From a checkpoint of a small mixture-of-experts model trained on Wikipedia.
Size: 13 layers, width 224, 80.9M parameters.
Below are experts of layer 5 (counted from 0) of a mixture-of-experts language model. Rows are named router (the router's row for the expert), gate (a neuron's input weights, with its number), up (a neuron's input weights, with its number), down (a neuron's output weights, with its number) and show model dimensions 0-223. Each number is 128 + 24 x the weight over its row's rms, rounded and kept within 0 to 255.
After each expert's rows: "mostly gets" lists some tokens that are sent to it at least half of the time; "comes before" lists some tokens at least twice as common just after its tokens as in all text. This comes from a sample of Wikipedia text that the model never trained on. Tokens count by the router's weight.

# expert 15
router [123 112  82 107 115 140 127 158 143 133 128 137 107 135 150 118 152 139 130 128 159  93 114 105  96 112 149  90 128 141 179 159 107 131 108 101 120 126 137 174 140 128 128 127 156 132 111 155 109  98 129 110 183  83 136 147  94 104  98 132 126 111 144 156 126  85 108 111 107 123 122  61 105 120 129 139 132 115 110 149 121 113 128  92 168 176 160 152 131 159 173 110 101 155 132  91 102 120  99 107 112 150 153 113 124  76 125 153 113 132 129 151 140 124 159 111  88 125 138 150 139 166 114 136 142 126 144 135  93 176 131 137  96  88 115 154 101 109 134 167 142 135 123 137 135 171 134 168 126 114  98 111 121 145  91  73 137 125 126  90 153 140 162 112 141  78  76 142 154 141 136 135  89 189 141 121 124 141 152 111 110 125 101 147  95  79 101 162 134 103 176 137 129  96 133 146 135 115 121  93 126 155 132 151 137 156 101 136 125 108 118 112 119 124 137 128  93 115  63 112 140 113 140 154]
gate1 [105 106 112 163 107 143 127 119 174 121 155 151 110 157 142 161 113 139 115 116 157 106 117 120 108 121 107 111 134 137 137 110 116 115 156 124 103 150  79 120 159 113 105 137 115  89 133 106 131  77 117  99 156 117 145 122  89  96 126 133 121 141 133 138  91 106 181 126 109 127  93 149 142 100 116 170 105 120 115 154  66 114 138 186 119 154 100 120 156 125 147 113  82 115 124  91  89 151 101 129 159  97 120 167  76 129 145 119 150 121 154 144 115 143 138 108 104 128 124 126 137 137 118 118 165 133 183 125 146 160 119 116 131 121 110 126 145 128 151 120 126 155 115 105  96  91  74 117 141 137 130 115  91 123 121 123  72 154 146 151 101  99 114 107 124  69 145 132 176  90 136 139 135 136 123 128 131 140 123 136 188 162 136 133 154 135 123 127 138 156 152 151 115 151 110 118  91 161 152 110 115  94 141 135 159  96  88 134  98 109 143 115  88  99 158 116 124  55 140 123  91  95 116 143]
up1 [150 143 166 140 134 105 147 140  79 126 105 108 116 103 106  88 123 117 133 137  92 118 153 148 141  95 155 134  83 129  97 148 155 156  65 127 173 107 181 132 114 108 141 148 117 148 125 149 128 142 143 110  79 126 113 151 132 133 136 115 136 145 138  99 152 126 104 151 103 113 130 107 120 148 101  92 146 169 153 106 115  94 119  86 126 121 149 127 106 168 134 108 154 136 148 149 146 127 185 155 149 126 128 108 168 102  96 122 122 156 170  70 116 104 100 148 151 144 171 140 127 131 134 134 107  96  98 152 129 113 113 166 131 113 138 161 151 108 116 142 118 100 161 168 132 154 161 142  84 136 145 159 175 124 133 149 155  88  87  90 127 115 156 148 114 157 103 119  79 110 122 151 100 139  93 143  92 101 111 134 123 110 139 105  94 126 122 150 141 111  92 109 111 105 120  85 118 129 119 124 127 153 117 111  97 144 153  85 140  99 119 124  95 142  98 146 158 183 125 121 163 112 133 129]
down1 [124 143 155 109 119 163 137  99 109 139 132  95  64 130 118  92 118  92 135 133 173 106 105 119 118 103 123 144 128 130 175 107 137 143  95 115 124  93 146  88 166 143 124 124 119 127 148 185 131 136 117 132 118 124 111 122 104 113 157 106 133  82 126 116  85 117  80 109 146 112 116 124 108 134 137 120 135 135 189 134 120 127  99  81 124 138 102 146 145 101 100  94 134 147 101 190 120 129 172 109 112  63 109 123 143 106 159 108 121 113 157 128 144 139 169 110 122 137 121 141 162 168 145 100 127 163 118  70 143 135  77 119 110  94 150 152 163 137  91 142 149 137 125 113 108 127 111 114 128 128 130 152 122 141 119  94  83 100 148  86 122 134 178 110 161 168 121 150 141 149 132  98 107 122 136 161  82 118 147 156 125  97 125 120 139 142 118  70 128 144  77 126 131 140 102 137 106  96 114 181 136 110 104 120 137 132  98 132 115  83 128 123 130 127 131 155 149  88 129 156 143 128 141 124]
mostly gets: "′", "°N", "_{", "^{", " —;", " \\"
comes before: " ", "0", "1", "2", "4", "3"

# expert 10
router [ 81  97 130 139 135 141 138 165 116 138 131  88 135 108 121 100 121 125 147 173 145 148 130 126  84 126 164 110  78 135 173 154 103 149 110 132 133 106 113 111 145 115 168 144 123  77 105 145 177 128 135 137 127 108 140 131 130 140 117 174 143 118 157 106 103  53 101 120 142 105 136 128  87 116  88 136 156 142 151 113 117 103  96  96 154 132 168 142 138 123 149 109 116 145 113 118 128 137 141  80  98 118 100 105 107 122 119 139 112 104 168 128 119 138 157 169  98 109 150 127 155 125 136 146 120 146 177 121 100 172 100 152 111 102 140 113  66 118 132 144  89 104 128 151 128 160 121 155 140 140 137  58 101 139 119 102 149 136 124 112 118 147 151 106  97 104 113 121 123 133 156 114 137 183 130 157 126 136 128  83 105 126 109 156 113 134  86 130 126 141 145 178 119 152 166 136 148 104 128  87 136 139 180 121  86 156 102 133 104 111 128 156 132 128  90 137 143 139 101 171 160 137 106 119]
gate1 [165 111 125 113 130 152 113 116 108 126 131  85 144  92 156 123 150 147 166 150 152 168  96 131 117 157  52 128 139 113 125 105 153 146 158  97 106 162 110 123 117  99  95 143 133 123 119 180 157 130 162  88 130 138 141 120 172 130 122 147 197 131 102  74 115 129 101 114 133 122 149 166 114 101 123 138  99 139 128 100 144 124  99 141 126 146 150 141 148 106 119 171 123 159 116  72 137 117 104 101  96 113 113 118 125  90 148 133 159 124 133  88 155 169  94 108 117 119 147 128  87 128 136  97 103 111 138 143 127 123 127 166 192 132 107 136 134 132 133 161 114 131 135 168 127 106 172 150 104 116 134 171 122 131 139 113 108 160 134 146 135 123 130 116  86 153 127 136 110 129 140 179  60 133 123 106 100 143  83 148 140  76 138 143 127 127  99 150 106  86 130 105 144 103 122 146 136 133 167 129 176 119 144 103 128 110 118 133  82 130  85 123 113 150 118 102 109 105 136 146 121 108 131 132]
up1 [170 130 118 141 145  98 123 114 145 111 139  99 114 146  92 116  92 164 123 128 132 112 143 124 126 116 149 122  81 106 120 175  98  98 103 117 117 124 114 126 108 147 170 163 139 145 126 122 128 125 102 113  79 151 113 124 132 101 131  87  92 140 146 137 172 116 114 120 151 155 121 104 126  98 117 100 122 127 145 134 149 110 124 111 141  85 131 129 175 110 137 126 129 128 121 136 144 142 183 139 137  94 126 102 137 167 161 119 140 139 132 154  88  46 135 199 153  83 123 110  98 138 120 120 170 102 152 117 130 171 104 140 136 166 163 158 162 170  92 145 151 130 154 103 147 178 160 111 143  98 151 113 147 137  75 120 142 101 127 175 128  88 149 136 143 110 158 169 108 122 107 153 165 131 152 123 110 125 107 127 119 124 159 138 114  83 110 105  96 131 141 138 129 162 120 131 105 134  85 159 110 128  97 157 137 123 125 184 132 143 164 110 129 132 163 134 147 126 112 161 108 117 139 107]
down1 [111 158  99 117 113 156  81  50 108 122 134 107 125 116 143 130  82 115 133 137 151 120 141 136 155 168 136 151 150 149 139 102 103 152  74  87 129 120 146 152 152 161 154 106 145 141 142 146 116 124 124 136  96 161 155 131  82 207 150  98 170  59 155  98 167 129 114 119 150  91 149 134 123 126 116 117 103 113  92 135  91 119 113 108 104 190 141 153 172 131 119 149 152 160 130  97 130 123  96 109 138  76 150 124 109 109 115 122 115 112 134 114 169 133 134 132 125 155 135 137 110  87 144 135 137  92 163 117 107 151 153 142 110 120 143 143 144 136 143 152 105 151 105 109 127 101 106 144 154 167 119 127 155 173 134 143 127 148 121 119  90 130 108 151 109 120 103 121 126 117  83 164  86  90 108 133 109 130 101 126 122 127 102 117 156 153 100 127 178 113 118 126 137 133 131 136 106 127 182 152  78 145 164 145 120 148 139  99 128 108 135 122 112 131 153 101 113 155 119 125 130 138 135 138]
mostly gets: " of", " from", " with", " after", " for", " in"
comes before: " the", " a", " his", " this", " their", " her"

# expert 7
router [ 81 104 152  93 140 119 159 156 149  95 102 100 135 138 126  98  82 110 149 174 119 156 120 116  76 112 151 108 107 172 113 136 114 121 121  80 126 122 153 167 152 149 137 176  95  98 109 144 164 135 164 127 134 116 135 144 114 166 126 174 131 123 202  99  83 104 119 115 126 146 115 119 128 122  94 128 121 140 121 108  84 107 158  87 148 161 132 140 142 126 106 105 142 167 106 108  97 137 100 119  99 153 111 126 139 106 110 137 123 116 162 143 129 145 124 117 102 108 161 133 111 132 120 117 129 139 149 135 125 192 115 113  84 110  94 151 114 118 106 121 159  79 141 128 156 162 152 122 135 145 144  85 167 132 118 115 100 126  97 120 133 122 149 156 137  96 102 152 149 157 158 127 155 144 106 119 175 131 100 100 118 107 123 158 112 147 120 139  69 170 135 150 140 127 149 171 117 110 128 135 119 131 147 143  91 168 123 123  79  93  96 133 129 138  90 135 147 128 126 121 173 137 120 117]
gate2 [ 99 112 139  89  90 136 119 130 127 159 115  95 126 166 181 130 138 146 171 113 144 118 119  99 147 122 161 128 129 103 105 150 129 159 141  83 113 109 115 173  96 119 125 107 138 133  79 114 139  95 113 140 135 101  76 123 180 130 111 149 135 113 143 115 160 158 147 131 145 156 163 153 155 121 138 174 113 140 142 141 122 122 136 104  98  80 103 138 144 126 151 140 122 143 128 129 163 126 148  89 200  95 155 139 105 105 110 110 162 124 119 103 124  88 112 125 136 120 138 107  90 159 140 192 100 117 182 122 104 169 102 145  71 122 116 182  97 177 118  59 167 108 113 131 149 113 142 133 126 122 123 100 157 118 136 133 127 114 135 125 113  94 150 150 119 165  98 111 123 133  90 114 124 128 141 118 146 139  96 108 102 116 134 114 107 133 126 110 121 158 140 116 135 159 116 136 121 126 126 139 180 134 107  97 143 112 147 109 119 102 152 107 148 136 161 146 156 158 133  95 146 162 143 145]
up2 [115 121 166  96 140 118  94 151 126 111 175  97 198 142 135 126 106 133 161 126 143 128 136  88 103 100 108 106 120 122  77 130 133 148 120  89 172 176 137 148 103 143  98 105 138 166  58  64 142 103 150 122 177 144 137  88 163 146 105 156 110  92 113 123 154 149 104 103 146 104 163 144 170 116 135 106 135 128  97 126 117 181 133 147 156 140 133  94 136 105 133 128 161 123 153 161 149 118 117  71 122  81 138 133 115 149  98 128 124 122 136 135 121 151 159 144 105 108 121 140 147 127 118 121 156 122 136 124 110 123 126 132 144 135 103 127 114 168  75 140 102 137 123 149 174 144  88 134 111 121 128 102 136 147 155 178 133 116 114 105 146 108 132 140 144 129 169 111 156 113 108 165 113 112 133 154 132 107 125 148 123 141 137 110  97 153 124  98 145 125 129 117 113 125 167 137 149 122 127 155 136 136 137  75 119  97  50 104 168 131  94 135 137 150 117  97 150 105 125 132 120 134 111 140]
down2 [132 134 105 156  97 175 110 102  74  96 138 126 126 163  61 132 148 104 124 179 130 100 108 173 116 121 122 198 141 129 138 144 120 147 100 120 160 121 144 173 128 144 108 142 140 149 114 136 139 136 122 161 143 116 152 134 131 135  94 118 189 128 167  94 119 167 130 144 119 105 147 123 130 168 132  92 128 115 118 111 115 154 120 164 142  79  97 141  75 133 150 131 166 158 125 135 110 105 101 126 141 120 103 130 120 117 102 131 134 124 129 123 141 115 132  97 100 158 104  79 106 101 156 156 166 138 130 121 130 137  95 156 149 100  88 111 149 161 118  77  99 122 126 151 136 114 118 118 136  86 136 101 161 110 152 110 115 111 174 150  88 120 173 123 149 119 122 102 124 162 128 119 151 121 127  92 122 103 133 167 100 132 158 137 181 144 136 117 133 114 147 129  90 122 182 102 125 170 155 118 145 155 124 120 129  88 119 119  95 121  98 136 154 129 150 147 130 100 119 141 108 162 138 163]
mostly gets: "ations", "ions", "ities", "ings", "ability", "ence"
comes before: " of", ",", " and", ".", " in", ".\n\n"

# expert 14
router [ 76 134 116 144 128 128 129 138  91  90 136  92 135 128  79 156 120 152 125 128 149  96  98  56  69 138 131 135 105 104 122 113 125 150 109 110 102 128 178 136  83  90 142 137 123  88 110 180 132 133 124 123 115 135 127 134 130  89  75 161  93 102 160  99  81  81 103 130  78 135 151  77 111 128 140 162 110 131 134 117 109 139  86 127 145 144 128 106 140 117 131 135 106 160 144 100 158 102 143 111 107 125 114 108 159 145 112 137 125 140 127  92 143 213 130 147 133 116 133 136 103 154 119 174 127 141 120  79 112 163  84  94 122 117 111 126  74 121 121 129 125 102 170 133 156 162 136 135 130 113 112 109 134 164 118 120 131 138 116 134 129  99 106 149 164 160  87 140 114 118 150 110 127 132 130 129 119 135 112  94  78 114 139 124 111 132 135 110 133 144 124 171 106 128 156 161 130 127 137 132 132 133 113 109 111 167 109 130  96 114 113 176 108 135 122  94 152 124  96 103 135 130 109 159]
gate2 [123 114 113 128 131 137  90 130 153 107 121 117 111 124 101 123 117 113 113 145 167 116 154 110 155 122 126 129 121 175 134 156 130 108  90 142 143 146 141 178 105  92  85 134 178 135 119 103 148 143 111 112 105 135 118 183 143  97 130 131 106 186 156 155 108 141 120 123  91 135 161 130 141 107 157 146 146 138 111 136 140 122 139 109 143 148 135 114 165 111 101 138 167 159 134 100 179 157 129 110 118 139 103 134 109 139 114 108 189 128 114  97 128 150 115 155 159 130 103 154 130 137 145 151 139 126 151 100 161 146 115 199 140 135 142 160 113 137 118 136 143 175  96 103 143 153 123 178 137 123 100  96 114 132 100 147 126 107 107 112 128 119 137 128 123 133 126 142 122 141 174 134  94 153 150 134  93  93 143 119 150 143 102 123 113 125  77 116 103  85 117 116  81 139 118 116 133 109  98 113 133 157 150 156  54 119 138 115 119 168 129 102  93 160 136  70  75 142 157 117 115 155 139 188]
up2 [ 92 112 108 156 140 152 100 103 152 131 148 115 126 121 123 122 129 132 105 168 134 127 174 153 171 162  75 123 131 147 145 140 109 105  89 157 169 150 107 137 121  95 122 142 202 154 124 103 158 135 126 108 121  92 100 192 103 109 161 115 106 156 134 149 154 125 125 124  95 178 176 101 116 158 129 121 129 107 110 146 139 131 117  96 145 159 176  96 157 126  71  99 150 161 124 122 149 163 133 118 110 124 111 146 148 154 138 140 165  85 110 107 120 131 110 138 175 156 113 128 127 141 145 168 149 128 126 102 126 129 136 187 130 113 157 159 138 101 104 143 137 145 140  96 133 131 140 142 153  98 113 100 126 145 131 135 115 129 115 138 104 134 121 124 125  96 125 133 116 141 157 161 160 146 148 114 107 125 112  90 119 132 122 130  98 152  95  90 117 115 133 123  84 125 161 138 100 149  96 126 114 124 136 125 108 123 139 137 167 160 148  87  91 137 154  81 104 159 193 128  93 147 119 161]
down2 [167 136  69  94 147 132 138 111 126 132 116 131 147 144 147 140 107 129 102 141 145 146 123 151 117 163 153 113 114  94 112 142 118 109  84 103 105 134 127 146 132 132 164 113 150 121 110 163 101 132 133 146 111 122  96 128 100  89 207  77 130 122 133 179 153 176 136 162  83 144 121 119 127 130  96 114 109 122 119 139 127 139 143 158 127 110 107 126 118 148  80 107 136 141  71 146 102  88 160 112 123 126 172  97 161 128 157 121 123 133  98 152 116  95 126 140 165 124 125 105 127  88  83 146 148 138  93 126 128 123 130 117 138 108 170 139 126 114  91 138 120 119  98 156 149 107 126 118 127 116 130 171  85 126 127 123 140 141 138 170 142 131 122 106 153 153 128 160 126  91 143 144 143 117 130 111 112 105  97 137 119 111 167 145 144 176 113 164 131 126 113  71 128 134 132 132 156 138 147 163 142 133 130 125 121  24 117 124 120 136  91 149 109  96 134  96 152 127 161 123 170 150 129 168]
mostly gets: " had", " made", " has", " have", " used", " became"
comes before: " to", " the", " in", " by", " a", " on"

# expert 11
router [108 159 101 129 142 151 153 127 138  87 114  72 117  66 119 118  93 123 140 121 137 138 148  92  56 140 115  80  86 142 152 152 112 137 103  99  99 118 110 127 122 129 142 124 144  85 167 157 168 135 132 121 128 107 125 143 124 127 140 141 139 109 178 156  77 104  87 104  96 120 116 117 138 143 123 140 139  97 168 106 103 140 113 114 120 130 137 117 108 160 111 127  86 115 138 107 136 146 121 119 130 107 107 121 159 138 109 142 109 123 141 146 134 140 132 103 129  67  99 138 132 134 118 155 104 129 147 134 134 171 131 108 104 116 110 143  73  93 129 111 101  74 111 148 172 141 129 142  93 110 112  72 108 156 144 129 104 136  73  81  84 127 170 164 148 110 122 133 113 131 153 113 137 120 187 122 124 125 118 103 113 133 166 152 106  75 118 128  67 151 153 134 121 120 155 128 155  95 133 139 153 115 129 118  78 144 125 133 103 111 131 145 128 118 122 122 152 114 108 127 122 156  95 100]
gate0 [113 131 115 143 143 152 110 129 124 116  95 155 151 102  99 107 112 146 135 137 151  91 113 149 154 131 135 103 169 105 144 112 149 156 128 129 140 154 160 141 112 137 103 151 111 136 167 176 113 134 117 159 148 137 140 139 128  97 104 121 168  78 163  80  83 151 122 104 145 181 112 133 126 113 128  91  97 100 130 116 113  85 119 176 111 168 141 162 145 134 119 165 127 118 156 147 130  91 133 140 152 111 112 134 131  95 125 144 130 143 134 134 116 132  86 106 162 133 114 119 162 148 142 125 127 102 146 128 163 150 144 110 135 173  91 125 160 155  95 112 108 151 135 156 149 148 149 148 117 150 130 102 130 171 130 130 127 100 133 137 163 120 125 125 129  76 122 180 152 109 134 129 200 166 134 109 129 121  78 113 152 173 168 129 129 114 127 107 108 161 124 217 119 117 149 128 170 114 166 154 112  82 148 143 135 139 136 139 123 106 169 133  92 157 157 122 129 144 108 105 108 134 152 129]
up0 [135 105 146 125 115 122 129 142 136 133 164  90  89 131 161 146 132 128 104  96 109 184 161 106  89 109 127 155 114 161 120 126 108 102 102 102 126 113 118 128 129 115 150 120 165 132 120  79 152 139 144 119 108 103 107 136 113 127 147 139  82 153  97 156 147 111  94 141 123  91 158 140 127 131 125 176 156 155 143 149 143 172 150  91 121  98 126  75 139 116 129 107 116 136  90 110 132 140 108 121 102 121 135 144 148 149 103 131 112 119 123 126 134  93 154 136 109 140 150 113  92  90 107 152 141 165 114 128 105 115 110 118 130  94 152  83 120  76 141 141 161  98 151 100 124 110 122 107 140 103 107 155 137  89 130 147 125 166 128 104 104 146 130 118 149 153 120 103 131 142 113 147  80  87 125 145 180 160 169 116  99  59  90 146 134 143 110 155 160 100 120  52 141 136 101 130  75 126 118 115 153 154 104 124 131 108 139 106 135 134  85 128 129  66 124 128 143 105 164 141 167 145 110 133]
down0 [136  56 148 112 114 103 119 118 124 127 167 186 100 141 159 135 128 102 154 129 132 139 126 120 167 138 125 109 137 138 104 122 123 113 162 149 114 106 112 164 113 182 143 171 129 157  88 128 218 113 155 156 137 129 158 111 169 146 156 178  90  89 144 134 123 148 130 130  96 152 165 110 127 126 118 137 130  85 132 153  96 133 111 127 116 185 124 140 131 106 147 131 118 148 116 134 122  98 103 137 145 100  91 138 163 102 156 126 118  89 104 151 136 132  84 130 156  96 136 166 117 110  92 135 108 122 156 118 151 118  58 107 108 160 132 116 135 134 126 105 144 136 142  98 126 144 187  88 121 104 143 127 124 142 139 128 134 148 135 150 123 112 145 145 132 139 103 172 172 126 105 148 136 171 137 134 154 146 153 127 140 111 127  93 159 152 124  99 106 117 134 118  96 102 147 169 118 117  91 140 132 124 160 167 104 156 158 103 149 115 118 106 136 142 152 134 114 156 168 113 117 103 125 119]
mostly gets: ".\n\n", "==\n", " |\n\n", ".\n", " ==\n", "===\n"
comes before: " The", "==", " In", "===", "The", " He"

# expert 0
router [106 131 105 145 109 123 124 180  81 117 116 105 121  94 161 160 104 137 123 141 117 127 148 107 121 151 158 102 111 143 148 144 138 186 124 148 150 117 130 179 152 136 148 143 109 165 186 153 141 120 127 111 148  97 154 139 150 116  83 161 125  81 183 139  86 103 126 105 154 127 101 134 118 144 132 134 162 141 115 101 103 133 113 126 160 147 163 139 121 142 120 123 108 171 137  70 142 101  81 123 107 144 128 120 120  94 115 140 144  85 158 157 150 137 127 115 101 101 134 146 114 139 114 150  93 161 138  90 126 181 119  94  94 115 134 127 106 127 118 106 102 129 116 162 150 167 140 155 112 115 143 132 114 136 126 125 129 143 134 117 145 116 124 142 123 151 102 103 157 128 154 112 114 123 192 134 140  92 123 126 105 140 167 127  97  90 129 118 100  98 128 156 125 150 188 179 137 142 120  80  90 146 121 128 122 145 143 124  97  96 138 187 132  91 109 103 107 102 114 160 106 163 107 121]
gate1 [130 118 133 161 153 154 118 128 142 176 159 150 162 110 117 108  50 153 115 163 136 110 127 110 161  87 120 130 131 159 123 150 138 123  96 154  91 131 103 119 107 153 136 130 145 157 115 121 136  89 112 130 123 105 142 171 138 121 129  79 159 135 144 136  91 122 134 140 116 168 120 139 118  92 108  94 110 134 109  73  97 150 142 126 180 159 119 116  87 152 152 120 132 133 133 109 118 114 105 130 107 112 114 124 142 155  56 102 160 138 120  92 173 145  78 168 143 180 119 121 146 142  83 129 121 130 168 110  82 133 121 137 149 138 101 129  98 112 152  93 131 112 136 171 166 145 131 149 134 102 100 128 124  95 146 121 148 133 146  97 116 106 151 108 114 174 111 126 108 141 183 150  86 139 116 124 122 138 151 116 119 117 115 111 106 104 159 128 145 104 101 128 114 112 118 112 144 149 100 131 145 108 125  87 122 148 165 133  97 161  78  72 141 113 127 137 105 142 161 127 125 153 148 133]
up1 [133 153 161 159 114 143 117 109 118 142 142 154 154  89 103 108  84 153 119 136 142 115 118 133 174 115 119 121 118 153 106 163 137 120 121 146 141 156 135 137 126 176 135 124 155 171 115 138 123  94 123 140 109 112 153 186 110 131 128  70 168 134 138 144 107 105 120 157 121 130 120 107 114  75 109 107 120 128 104  71 114 162 137 124 171 162  88 123 120 153 162 147 146 147 129  99  71  95  82 125 106 117 115 133 128 156  83  88 140 133 125  97 121 147  99 163 135 159 145 146 123 161 105 151 116 143 151 132 111 136 117 142 145 165  82 132 114 109 149 110 133 145 138 185 138 165 140 150 143 120 108 103 128  99 148 145 170 141 178 110 111 158 171 114 129 157 118 104 112 129 188 154  89 139 146 130  85 117 161  95 106 107 148 105 101 123 129 118 142  97 134 133 121 110 114 122 123 137 100 141 148 128  99  98 108 143 144 135 114 176 115  75 140 103 103 144 141 126 172 146 122 150 155 109]
down1 [135 119 108 108 130 176 136 173 130 139 101 127  93  83 142 162  85 136 114 119 163 171  92 112 116 178 163 129 126 151 130  91 122 117  97 143 117 119  99 123 147 127  49 138 147 133 148 131 123 125  96 135  77 112  85 148 133 114 126 114 143 123 114 138 128 137 151 131 118 121 106 166 162 122 138 113 128 149 145 117 122 144 135 133 114 110 133 189 122 174 120 115 114 182 132 113 131 129  92  97 107 101 142 134 151 114 155 127 131 149 118 108 114 124 140 134 132  62 120 125 132 115 149 153 111 103 100 151 142  68  85 127 122 123 151 131 135  84 101 164  80 117 104 164 122 119 125 141 128 130 144 135  78 131 122 114  83  94 168 116 120 132 147 150 134  84 112 156 158 132 117 126 124 114 134 125 102 143 143 150 176 121 142  91  96 160 165 159 121 145  94 121 107 124  83 101 153 101 161 128 141 133 168  93 113 149  85 104 142 129 101 138 156 129 160 111 149 120 141 136 122  71 109 122]
mostly gets: " he", " her", " it", " this", " she", " It"
comes before: " was", " is", " had", " has", " are", " would"

# expert 2
router [103  97 123 135 145 142 156 141  76 127  94 107  80 116 149 154 146 151 155 127 153  92 122  99 121 139 119 108  91  86 128 163 138 132 105 108 148 136 158 131 140 135 127 173 155 118 146 173 156 136 123 114 150 107 112 108 135 146 115 159 141 143 161 104  75  82 107  86 134 134 152 104 101 100 114 151 113 131 120 187 124 120 127  96 149 180 142 164 146 138 140 116 104 132  99  69 134 126 125 124 105  83 110 112 146 124 137 149 115 113 176 138 102 164 162 114 104 153 123 127 161 115 120 135 106 122 144 121  90 154 110 114 112 108 135 114 116 137 107 121 125  72 146 145 153 168 111 162 142 139 121 110 161 142  56 104 153 167 115 121 121 136 141 131 152 144 108 129 142 175 147 152  98 171 149 131 151 129 126 126 105  90 131 133 129  97 133 143  79 131 150 124 131 117 145 135 142  98  84  99 163 146 146 150  82 162  91 102  96 132 133 142 121 137 107 132 150  96 101 140 166 152 106 139]
gate1 [ 83 130 100 129 124 158 145 156 113 102  88 100 116 109 141  89 120 127 122 155 120 158  99  82 130 117 156 125 122 121 133  80 147  85 123 142 114  93 170 173 124 150  96 153 109 134 109 130 124 141  96 147 126 128 104 108 127 129 115  80 103 107 139 151  93 104 134 133 122  98 124 119 110 163 149 120 129  92 115 188 172 105 119  86 151 123 105 162  98 158 126 152 122 127 184 141 127 124 150 129 105 133 140 138 122 112 160 134 116 162 147 120 134 152 134 102 135 161 119 114 129 136 138 144 135 136 124  83 134 129 105 148 113 128 143 108  95 172 128 107 177 162 119 157 106 106 156 169 105 142 139 158 117 156 124 115 126 123  75 136 110 114 117 142 126 161 123 115 152 158 116 145  91 145 156 134 164 148 145 114 127 153 163  86 130 112 156 119  89 170 142 107 163 130 142 107 107 118  87  84 122  84 141 152 118 108  95 141 141  68 168 163 137 139 138 148 154 132 124 174 168 148  92 160]
up1 [148 121 159 132 115 113 111 121 126 140 140 149 116 146 118 140 129 122 151  89 133  76 156 178 131 146  99 118 118 142 117 180  99 155 133 113 140 147 106  81 140 146 156  87 154 133 142 141 120 116 136 130 137 114 118 158 137 113 131 184 146 133 127 104 136 135 118 117 144 154 139 137 155  76 106 143 116 142 136  59  77 165 122 161  98 128 149  73 142 108 127  92 127 126  82 126 117 159 102 138 153 125 121 138 124 162 109 122 142 116 115 129 132  95 127 146 119 100 141 136 155 113  98 126 115 107 130 153 118 112 136 118 137 163  92 152 141  91 128 143  95 100 137 109 171 139  92  89 119 127 129 115 142 106 137 157 133 158 176 112 124 144 131 139 129  87 145 142 101  91 135 114 187 112 115 108  91  92 130 127 127 112 123 161 116 136 111 149 154  63 119 159 100 135 126 139 128 145 151 177 141 173 115  87 137 160 171 131  98 173  93 110 123 134 136 106  98 127 113  94  88 107 166  70]
down1 [ 99 135  90  95 143 138 162 120 144 124 141 157 111 131 101 108  85 166 159 165 133 121  88 115 126 111 157 151 149 157 120 138 156 137 120 123 128  82 109 136 136 117 118 110 105  86 142 126 115 131 155 119 100 108 129 114 141 118 108 143 143  84 139 109 157 111 107 121 117 128 133 129 127 158 142 133 150 159  88 122 120 101  84 108 169 110  78 140 134 110 130 146 101 129 160 149 135 138 103  65 153 145 135 139 119 110 116 157 125  95 102 137 163  94 125  81  70 144 132 135 106 175  96 124 129 135 196 104 101 125  95 117 112  63  94  64  71 128 127 118 124  98  96 109 161 151 140 162 127 133  94 117 124 137 148 123 128 118 153 121 116  84 139 102 160 130  80 122 170 164 110 157 126 116 173 125 150 119 148 115 129 124  58 122 140 133 112 137 142 126 112 138 113 142 114 124 139 134 107 119  96 152 159 136 120 181 132 146 118 124 133 134 132 120 138 125 149 108 150 158  97 113 100 100]
mostly gets: "10", "11", " six", "13", "17", "26"
comes before: " |", ".", "–", ",", ";", "th"